python train.py --n_layer=11 --d_model=256 --n_experts=64 --experts_per_token=2 --d_expert=192 --d_shared_expert=0 --activation="swiglu" --moe_layers=[0, 1, 2, 3, 4, 5, 6, 7, 8, 9, 10] --router_score="softmax" --normalize_top_k=true --routed_scale=1.41 --balance_loss=0.0118 --balance_bias=false --init_std_router=0.0189 --lr_router=0.000935 --n_head=2 --n_kv_head=1 --head_dim=128 --vocab_size=8192 --norm="rmsnorm" --norm_place="pre" --norm_eps=1e-06 --positions="rope" --rope_base=10000.0 --rope_fraction=1.0 --qk_norm=false --attn_scale=0.0884 --tie_embeddings=false --parallel_block=false --init="normal" --init_std_qkv=0.0408 --init_std_o=0.0506 --init_std_up=0.0584 --init_std_down=0.0584 --optimizer="soap_variant" --lr=0.00672 --lr_mult_up=1.44 --lr_head=0.0133 --grad_clip=1.0 --warmup_steps=200 --schedule="wsd" --decay_fraction=1.0 --decay_shape="linear" --final_lr_fraction=0.1 --batch_tokens=[65536, 131072, 196608] --seq_len=256 --doc_mask=false --train_tokens=504200000 --steps=4293 --dataset="wikipedia_en"
Below are experts of layer 2 (counted from 0) of a mixture-of-experts language model. Rows are named router (the router's row for the expert), gate (a neuron's input weights, with its number), up (a neuron's input weights, with its number) and show model dimensions 0-255. Each number is 128 + 24 x the weight over its row's rms, rounded and kept within 0 to 255.
Before each expert's rows: a language model's description of what the expert responds to; "mostly gets" lists some tokens that are sent to it at least half of the time. This comes from a sample of Wikipedia text that the model never trained on.

# expert 26
What it handles: Short fragment pieces, chiefly c and other lone letters inside words like Dancing, Disc, policing; also No, Co, v in case names.
mostly gets: "c", " No", " c", " Co", " p", " C"
router [117 147  77 136 114 124 172  81 106 122  91  78  97 142  72 149 147 123 109 113  91 111 113 145 168 103  96 121 142 158 104 106 160 146 145 169 137 153 119 119 137 168 143 137 118 129 138 109 141 106 122 129 170  93  75 135 141 160 131 107 169 124 124 116 180 107 118 115 169 127 106 147 110 142 117 113  84 125 135 105 157 124  91  80 146 126 178 152 126 112 142 178 127 153 116 142 125  89 102 133 125 143 143 172 119 168 159 166 136 109 132 104 124 131 171 139 144 129 102 124 138  87 149 100 120 174 171 142 113 149 117 117 125 157  83 134 104 147 137 117 138 154 131 147 114 119 169 120 144 106  79 149  95 152 104 133 114 112 148 119 117  81 157 129 139  93 117 111 182 112 113 144 147 159 134 134 120 115 133 199 111 131 134 126 136 101 137 140 169 104 113 131 121 147 106 101 121 152 169 166 123 132 108 142 137 154 128 115 138 151 146 103 151 128 136 151 146 133 106 143 134 112 129 143 120  90 121 115  79 103 155 114 106 111 170 169 157 134 128 128 139 111 123 144 112 142 105  93 109 163 159  99 161 110 129 107]
gate0 [127 162 151  87 154 147 143 140 157 136 114 118 176 152 105 118 113 169 103 111 105 146 106 141 115  90 142 145 148 124 120 133 125 145 111  98  78 111 112 180 120  83 118 110 146 147 113 120 166 134 128 160 113 157 169 146 127 107 145 107 157 151 111 150 157 133 116 133 132 140 148  85 152 116  89 150 127 129 103 140 147 113 140 103 137 169 124 118 112 160 139 114 134 164 119 151 176 118  98 117  68 166 131 147 122 148 141 132 118 118  96 122 127 100 123  91 159 113 131 156 176 125 135 142 114 153 144 129 108 148 122 160 152 138 106 138 158 153 158 115 123 126 131 147 133 124 152 110 117 130 100 161  95 103 104 124 100 122 151 134 121  78 119 147 142 136 111 137 103 140 126 124 137 190 145 130 116 161  82 112 160  81 131  97  94 153 120 139 118 132 159 128 111 164 106 146 134 121 131 134 124 123  90 148 127 146 161 116 164 107 110 135  97 191 122 132 136 144 154 101 142 152 137 105 125 122 181 116 134 155  93 141  67 152  87 142 212 123 153 108 107  96 130 144 135 109 158  95  97 106 177 117  85  94 124 148]
up0 [138  92 115 182 115 130 144 111 142 121  99 139  84  86 141 149 143  79 156 156 140 121 128  87 136 173 111 128 119 128 119 123 100 137 117 139 212 155 148  74 120 149 108 161 148 121 128 136 112  93 126 116 164 143 113 120 138 133 154 151 107 107 155 104  94 124 131  96 133 120 100 173  84 112 162  80 150 146 139 103 133 149 129 157 140  94 120 141 146 121 118 119 127 102 133 129 124 140 172 149 136 118 147 104 137  83  89 132 118 147 134 136 126 185 152 161 121 137 131 104  90 125 130 131 115  99 135 117 145 113 126 117  92 142 151 115  87 109  90 145  97 152 116 108 117 136 108 123 133 143 127 135 153 144 145 129 173 149 127 131 118 185 132 157 124 103 123 106 145 143 126 107 104  97 145 107 148 134 139 157  83 162  88 140 160  99 116 116 145 146 110 140 157 108 142 111 153 150 145 121 133 139 117 117  97 128 121 136  81 120 146 117 135  72 120 143 133 123  76 163  90 115 129 127 124 124 107 147 131 130 150 121 219 123 160 101  59 114 133 129 120 168 145 131 130 148 119 150 125 132  87 165 155 161 103  94]

# expert 30
What it handles: Short capitalized codes in sports and results tables (ENG, BRA, DF, Votes, Apps, Ret), plus word starts after P, like Pink.
mostly gets: " Votes", " ENG", " BRA", " AUS", " DF", " Phil"
router [146 130  96 149 115 110 135 141 162 116 164 157 122 130 146 155 117 171 100 139 157 111 154  78 108 196 151 135 146 168 151  98 125  99 126 142 104 139 124  90 148 130 121 109 159 136 143 170 154  98 140 127 124 145  90 104 157 154 137 116 149 131 124  80 134 145 162 115 120 119 132 141 148  81  95 175 122 126 133 129 122 105 101 122 107  70 146  86 134 156  75 117 163 129 131 143 102 104 114 103 125 104  81 132 107  90 103 151 106 118 204 126 136 146  98  78 151 141 167 114 144 144 164  81 150  99 147 125 140 136 149 126 148 127 146 116  86 128 158  91 167 151 146 154 144 145 154 130 149 128 151 166 108 107 137 145 140 162  97 171 162 163 156 140 116 155 140 109 136 130 137 117 136 125 145 150 137 103 130 121 146 131 168 145 146 110 158 109 173 114 137 183 124  95 106 112 123 108 141  99  99 139 114 133 144 183 103 113 161 131 103 134 151 130 106 140 112 126 106 143 120 102 104 123 109 129 131 123 116 128 157 133 107 105 107 146 111 130 175 144 139 156 110 145 122 109 114  90 116 132 149 158 118 158  75 125]
gate0 [124 123 144 120 155 138 134  96 140 109 149 155 179 123 126 138 133  96 104 125 136 140  91 154 133 124 131 104 145 120  98 162  95 130 117 143 136  98 142 119 125 141 154 106  84 116 148 168 135 157 150  90 130 151 105  97 130 114 184 115 146 106 154 129 115 139 102 132 133  96 156 126 124 157 117 151 130 125 153 111 114 157 131 110  75 145 123  97  69 118 101 145  61 119 125 149 127 124 152 118 112 103 105 170 114  88 120 145 158 170  99  98 131 134 130 149 130 143 112 125 104 132 120 100 138 164 138 129  96 150 131 139 117 169 117  76  93 142  96 117 125 141 193 118 132 157 101 167 152 139 155 130 167 157 109  70 136 172 116 134 139 114 183 144  87  81 132 124 153 178 111 109 142 145 143 131 125 148 178 143 156 115 138 111 134 138 182 135  83 156 170 123 152 119 161 111  71 138 125 145 120 148 145 143 139 119  95 152 122 137 124 122 123 155 110 141 132 122 135  91 142 167 145  89 157 109 146 138 130 164 127 157 149 112 139 121 125 116 116 133 129 123 133 112 128 138  82  94 154  87 147 185 136 125 129  92]
up0 [ 95 157 124  92 139 108 162 132 131 141 119  97  99 110 112 129 164 154 145 107 136 128 124 144  78 159 137  85 154 173 115  83 184  89 113 133 131 118 109 122 127 123 154 147 160 147 145  75 132 135 144 119 136 111 108 105  84 146 111 132 139 143 102 146 113  93 164 145 125 151 147 176 132  91 148 155 126 118  77  93  88  90 106  63 155 108 126 160 157 145 170 123 124 129 116 130 124 123 115 162 127 134 184  83 129 115 127  95 132  91 167 161 112 117 117  73 108 114 140 165 132 135 132 166 120 139  82 145 170 120  95 106 141  94  94 161 151 154 136 120 118 104 115 151 139  93 143 142 119 164 138 117  53 126 147 147 129 119 163 156 120 113 113 144 144 141 115 119  95  83 140 150 128 115 126 147 147 152 120 104  89 107 108 115 116 101 113 107 153 150  90 123 126 140 154 127 157 162 133 123 142 140 151 130  92 102 143 172 140 144 146 134 120  75 145 102 110 116 143 153 121 103 117 164 116 104 111 101 106 124 124 126 100 106 106 117 149 131 121 115 126 124 146 120 115 160 155 165 104 155 109 115 152 121 117 146]

# expert 8
What it handles: Prepositions and conjunctions opening a clause, often sentence-initial, such as From 1702, In office, after, when, until, while.
mostly gets: " from", "In", " In", " after", " when", " until"
router [141 120 137 132 147 167 112 153 117 121 110 139 141 147 133 124 144 168  99  79 115 110 169 128 137 129 150  92 114 165 121 112 123  88 151 158 179 139 121 175 143 129 148 104 139 166 132 138 200 109 142 166 169 114 171 115 113 153 113 157 117 132 103 139 141 119 190 145  99 180 176  99 119 110 125 160 153 122 151 132 133 108 160 133 126 140  98 132 147 116 128  86 107 116 123 111 109 150 130  99  96  92 101 157 138  97 121 148 161 107 124 126 111 117 129 126 149 138 147 147 136 140 149 150 152 115 182 120 130 148  92 126 143 173 116 161 135 147 151 107 124 127 146  67 136 107 140 161 134 129 127 126 179 139 167 155 171 130  98 101 140 135 150 117 156 147 103 152 121  96 113 104 128 153 156 126 134 162 143 142 127 176 123 116 122 131 114 104 138 128  88 114 141  90 121 152 109 113 105 137 143 161 166 135 121 143  90 150 123 135 137 106 112 132 183 109 119 156 112  97 156 129 124 116 125  98 125 123  85 141 100 143 133 127 106 146 160  85 165 183 124 139 143 109 147 110 127  72 159 156 148  94 127  84 162 129]
gate0 [182 158 105 106 151 141 181 144 182 119 127 141 140 117 162 116 145 112 135  88 122 152 125  77 104 114 114 115 160 137 125 129 160 136 106 140 133 144 115 124 130 108 118 138 143 121 122 116 136 104 188 140 131 131 113 134 168 104 110 112 155 130 126  88 130 150 128 103 121 136 120 107 140 113 123 169 123 170 128 122 137 100 110 121 140 150 137 140 110 115 150 107 110  94 148 158  83 118 151 117 135 104 142 128 140  93 172 116 147 154 145 123 132 112 122 128 111 137 121 144  77 114 131 140 118 120 147 142 109 115 127 129 137 103 110  87 176 124 161 130 134 175 152 136 158 132 147 122 148 155 125 116 128  75  97 119 127 184 125 121  81 132  85 161 148 153  93 173  97 138 102 166 149 121 132  86 124 109 133  87 150 130 144 112 151 186 100 138 111 100 105 113 149 142 123 110 101 166  99  90 115 133 134 128 122 113 180 123 171 111 137 100 137  65  88 122 111 115 164 128 146  99  96 157 109 148  80 168 106 136 108 157 149 116  79 106  87 113 154 183 127 145 144  99 121 113 133 117 105  96 100 135 153 128 140 176]
up0 [104 134 142 150  90  88 113 140  77  88 112 112 129 128 113 135  81 154 135 128 118  88 143 147  98 140 140 193 111 125  90 159 139  89 136 142 149 123 173 106 132 174 136 145 116 119 111 119 115 138 156 138 135  85 144 119 105  94 166 104 135 140 115 155 155  95 105 124 124 104 114 145 140 139 101  74 148 100 118 119 108 114 163 104 138 119 165 121 172 147 135 157 125 129 204 150 114 140 106 118 132 136 113 140 129 140 110 138 127 118 112 173 153 130  83 131 120 122 116 147 106 112  92 125 133 106 109  96 118 148 123 144 133 126 181 145 111 149 160 163 162 111 143 165 138 151  98  98  89 122 173 140 160 107 127 147 155  77 154 132 163 141 154  94 118 123 149  54 143 113 123 132 126 112 104 152 144 111 137 147 137  81  90 125 121  75 108 117 168 111 147 114 131 143 107  82 126 125 134 150 118  84 113 134 159 111  93 129 102 109 115 131 122 138 143 155 102 123 102 106  85  98 129 153 168 110 149 131 145 108 118 102 118 133 133 151  91 117  99 112  95 130 109 152 148 133  90 142 122 137 105 145 115 116 171  97]

# expert 17
What it handles: Single capital letters that open a name or word, often after hyphens, quotes or Mc, such as Al-Hami, McKinney, Ginsburg.
mostly gets: " L", " C", " B", " W", " D", " G"
router [ 82  83 124  94 114 116 162 144 140 176 149 105 143 161 116 140  97 154 154 143 174 140 123 136 149 114 109 123 122 125 106 126  66  93  77 125 144 150 138 128 119  80 125 149 144 169 123 110 177 107 140 187 158 193 136 109  76 135 129 162 128 154 154 117  96 131  94 110 120  83 133 144 101 124 132 115 129 124 140 124 185 145 106 131 114 126 103 122 135 129 126 151 105 154 132 104  94 130 147 125  81 138 124 162 116 109 114 156 127 131 135 159 162 139 117 152 116 159  91 158 159  87 152 137  95 103 161 148 157 122 113 146 115 170 157 121 136 173 105 133 142 140 112 152 199 149 112 143 135 117 122 133 122 105 141 118 138 145 132 130 137 127  97 115 124  92 163 131 152 114 124 132 133 151 112 149 101 145 123 165  82 145 138 163 117 152 157  89 137 108 152 131 137 124 146 173 103 129 129 109 151 101 122 131 108 114 139 118 120 113 144  85 103 133 140 130 146 147 154  97  99  84 160 107 118 119 191 119  93 150 106 141 125 133 161 151 113 132 124 127 101 162 123 122  97 157 140 164 108  97 119 130 158 131 158 166]
gate0 [154 134 125 160 152  59 113 120 133 127 122 131  96 140 138 190 140 110 156 146 159 118  87 131 160  92 179 143 139 154  98 122 135 109 123 122 157  96 117 118 109  80 154 149 135 132 147 186 145 190 100 121 121 171 113  87 110 115  92 104 131 128 121 112 117  92  66 114 152 138  92 104 123 104 126  95 108 121 114 151 124 148 106 105 138 134 111 108 120 147 136 129 153 133 103 124 149 148 137 105 123 144 132 127 160 135 105 131 152 114 109 141 144  99 140 133 134 166 120 134 188 100 115 169 134 111 102 137 110 155 132 113 155 145 134 122 135  82 142  97 131 122 115 143  78 122  68 115 144 126 148 117 131 169 144 132 128 177 123 103 144 147 126  83 105 162 120 139 148 125 118 147 106 147 112 102 177 141 106 103  84 149 135 149 163 108 107 154  89 151 126 110 111 137 117  79 123 147 142  81  87 117 156 130 143 105  77 137 124 122  91 134 150 124 123 124  93  80 110 132  99 112 172 101 137  97 135 124 129 119 157 152 159 120 140  74 102 148 130 112 102 110 131 128 108 140 137 124 173 141 142 160 147 136 129 149]
up0 [123 112 123 160 129 154 145 154  95 110 130  76 118 135 128 156 115 124 162  87 101 116 147 145 117 161 119 133 136 131 119 105 131 150  93 155 128 119 131 132 103 118 111 146 125 139 103 145 101  85 106  83 119 136 113 166 150  93 142 127 116 136  90 114  97 137 163 101  93 167 138 156 125 137 117 195 148 147 114 112 115  69 155  95 131 119 144 183 164  95 127 132 155 163 125 162 118 150  76 108 128  67 121 117 133 147 168 128 129 147 117 136 102 151  64 115 156 147 116 115 118 142 128 104 138 149 144 155 138 105 138 149 100 118 150 120 117 146 130 160  95 107 119 122  98 149 127 157 143 114  83 204 134 118 123 130 114 101 129 115 100 104 136  87 143  72 119 131 121 115 151 118 171  92 127 122 102 115  99 126 111 151 174 115 107 130 117 152 163 123 135 141 135 110 168 170  96 129 122 160 126  93  85 175 123 112 124 108 135 127 156 138 118 122 124 117 174 131 139 151 138 147  99 141 108 146 114 120 115 143 126 109 109 110 104 132 158 106 153 153 166 156 127 136 171  85 105 155  90 110 165 135  82 112 123 116]